Below are experts of layer 2 (counted from 0) of a mixture-of-experts language model. Rows are named router (the router's row for the expert), up (a neuron's input weights, with its number), down (a neuron's output weights, with its number) and show model dimensions 64-127. Each number is 500 + 40 x the weight over its row's rms, rounded and kept within 0 to 999. Numbers have three digits each.
After each expert's rows: a language model's description of what the expert responds to; "gets" lists some tokens that make up at least twice as much of what it gets as of all text. This comes from a sample of Wikipedia text that the model never trained on. Tokens count by the router's weight.

# expert 29
router:483503454498494567468487473424466525478536536447479477433517491545518460458527573470553430419533494492546483410557508470531546488515565475476558487450526514490504499455468479455458499490477502
up0:459450467512484501461530473518507480440578477466551426527482450551522430505473457488534510441480494478526425454540489516532541455497490534472500473492503599535466544480491556548508414553504496
down0:447501469440493459472451502500498537486459495541403504423486509551536546512465438443461454481572509402449508559493515489510555553542471490520469541534487525439462495489491543492526504545562462
It responds to: Single capital letters or pieces inside acronyms and codes, such as time zones (CEST, MDT), UNESCO, INSEE, and chemical formulas.
gets: "S", "P", "O", "E", "M", "W"

# expert 2
router:477540477526512504501525473491546482522509546512543444506455537486409448476396496467471522487501542439450431546513541564575510495472493429468552482515503594488547476540498542515512470517505462
up0:517524534488565507549511520551532506509624513490546532457450521467499488394548545578569472520507444530493527515520561521525472420493454468531461470509559477515476522568477599464513447491458535
down0:515518405486498506417504530489484471433513522510507476497553464502452450492443521428456513519520472557525547479437608511502501570473456525569544527482553529491469507582587426491509542551539478
It responds to: Common English first names and surnames like James, George, Martin, plus inner name pieces such as Jo-han-sson, Jenn-ife-r.
gets: "han", " John", "man", " James", " Ben", " Brown"

# expert 61
router:503548495464476505478499474563456467613478599437531495496540477489555572540506469535514567497399361509508527515588580490516525492488531533542488522498502496469532519479465508493479497452560458
up0:544440491448455453504463451486486468477508437466508528501468615492521499496556475523461465535490517503469545467495516519520445517492511489552448574602517571391394531554492505462459466494490460
down0:456510549497493501511441546483512451524440493471510559491452452510458516513490520516468506510459449461475497502536497486482520449537497480565571583467563464481533505465470515461484544428494525
It responds to: Dash bullets starting a new line in infobox and list entries, like Kingdom:, Location:, Starring:, plus infobox labels such as Occupation, Preceded, NRHP.
gets: "-", " -", " •", " Preceded", " NRHP", " Occupations"

# expert 46
router:507498447508520512500549455518501494446543587521517514460518537533458449476428511489480412533540508584537417459532507518518438512481467434469613487507557554509454565480484472447498519460512509
up0:532562491516515480503521509507454547475560486500465555535469561533461458509520547520499524491427432490487411466526496491539505546520436464469517552532435490494500490551583507459533494470528411
down0:447494507410487546486495447514502517420523522494466484459479481484508512487493500495547544571463472536595507555509476482532553507523532439444533580506511489500520483479492508470466450513539595
It responds to: Single capital letters or letter pairs inside abbreviations and codes: DRV, MRF, TGF, RAF, ABCD, team codes like ESP.
gets: "L", "D", "T", "R", "G", "M"

# expert 18
router:484489419529505550482533507461480573427545538459457517479498468527484509512488487469473436532599563507572498501470485511423536521440531466480503571465483491466561513455479463547426451547535461
up0:557518522465529459516538442541517512488496451481489593556490512552497464540501488502484577587579473496480460489437482546492492401469502485518556435484465601443554579466521470484510537499510517
down0:445478593503496511568480481515518500455475526514456486451513506479457526432510561466577545546468520435521512462538473460586500450546484438484537517510489532462441512496528529523455460537531412
It responds to: Numeric and demographic tokens in census text and tables, such as age in males age 18, the % sign, 000, million, votes.
gets: "B", "%", "000", "W", " age", " FM"

# expert 44
router:513491473492492549467508466540415552507541534447527567426498412471461437459438428507488528503479540525554516498621545514531470474551491513516455511499494516445419519541477551501464536518567578
up0:450528442492534463472438579490468458541526508515521499526508441525497535538498497483527512450479501476517462561539456503447545480524498598525517534504504486517480458466520570467518516520482451
down0:442512516517480460558512495463521580501451501469548488526529529508532580488538518470582452492427527455549405486464498456516559498487584501470505497527589516536429459490531490475549448496515475
It responds to: Opening double quotes before quoted titles or terms, and LaTeX braces and backslashes in formulas like \frac{v}{f}.
gets: " \"", "{", "\\", " '", " i", " "

# expert 19
router:527600496514529430524488438494494522487476506453457464457554540492434532542547520557479533504536526476506480557536481529449544528500503465488439476604457492537527488529521480454480533478518453
up0:468469587517427600507497418497545513421464519549437423515443492507457586531518463502540496566494546514429501492425513496470506539484405492523558451510488469471463513506485448512521514430555540
down0:460410506491509537503526468520597445552534512483477513464517448494515469479433493533528484537468445531498461437455543433479513532553543490473528460492515472432497505495454459531575474479440517
It responds to: Number words and quantifiers before a noun, such as two, three, other, all, several, some, most, often after the or all.
gets: " two", " other", " one", " three", " all", " four"

# expert 14
router:470489500545487539479507492549447507490466467503523484464563450475464522571467491521451557440515472560579525454553498443483546455497511478414499496509479504476518416536449472513434511533527508
up0:516539500496448451494575490530493480523516457485503511476535494476481538540481515453475579445514485526427536406486477535504474462526466492451508482551600486407499508504553524555539493539539452
down0:528519533551498535517524413459476554492477512524462517474531483498456594474504491511453540462526484480467566551450429528456465471527442442479511534545458507537472412496526467491439473488523475
It responds to: Short opening pieces of ordinary lowercase words split into subwords, such as lit-erally, d-ynastic, pro, red, chan-cellor, often after a quote mark.
gets: " d", " e", " pro", " per", " lit", " un"

# expert 28
router:506442430489507522480480486501488580489590546481497510488475438461449539506486529509499528435583463486502529512508524489538470447449567529451448480459459516513468519513539558437450510572489506
up0:534479464510454477463467437503434574471503499562441525510497433544574489402508428495510537466507432498498465542498510515536445390440485451530526450492489521477546594527449490482440544469534397
down0:526512456506417498444416494525519483542511445433508502466551520480493561449519545519516508569491505504527538490497486533510459553539410462459491500495496486494469408541549563453441508510441450
It responds to: Dashes, hyphens, slashes and minus signs joining years, scores or names, mostly in tables: 1968–69, Roberval—Lac, N/a, −14.4.
gets: "–", "-", "/", "—", "_", " −"

# expert 32
router:518442541540478540458506452505456525520483523447510524473490530462465590516523513547484492469512551521524489494489518433468544505489454511506441501522574494445607439495536425511510504519522448
up0:525546521564527540535518484490484504558508529596540529519468532550507484524551493467521440482448612494509489529508500452529525443452480519495464503534461570488488486489497490534509510545456470
down0:510426499550449473510483492514398483524549492449497423474507493500484539486546423495448554514533459484484499504465535541501576503483500445445443487440531431521493498524451491524404505469497564
It responds to: Pipe characters and separator dashes in Markdown table rows and header rules, plus hyphenated-prefix words like long, non, self.
gets: "|", "-", " long", " non", " Synonyms", " short"

# expert 35
router:491569544519548448480499486489453552509462435483463480408532590550518492495546556495445546531493559496546511478489479487500498549512499519580444518514388526474451442535510542476470515461416536
up0:478557514495437490440519508420573439465518463529554428560505498575498460576511479553463490500524454389476504574500488492539535527429534596495497513534534518517540465489489467486467463487484500
down0:531512464522430509510572523467515567440500466472495456507491503537524463501517522549488613469527464509531520576530469539485470576527601519507428502450496474523496516478478521432477589537555465
It responds to: Determiners, conjunctions and prepositions like that, this, after, following, until, same, only, linking clauses or times in narrative prose.
gets: " that", " this", " after", " following", " same", " This"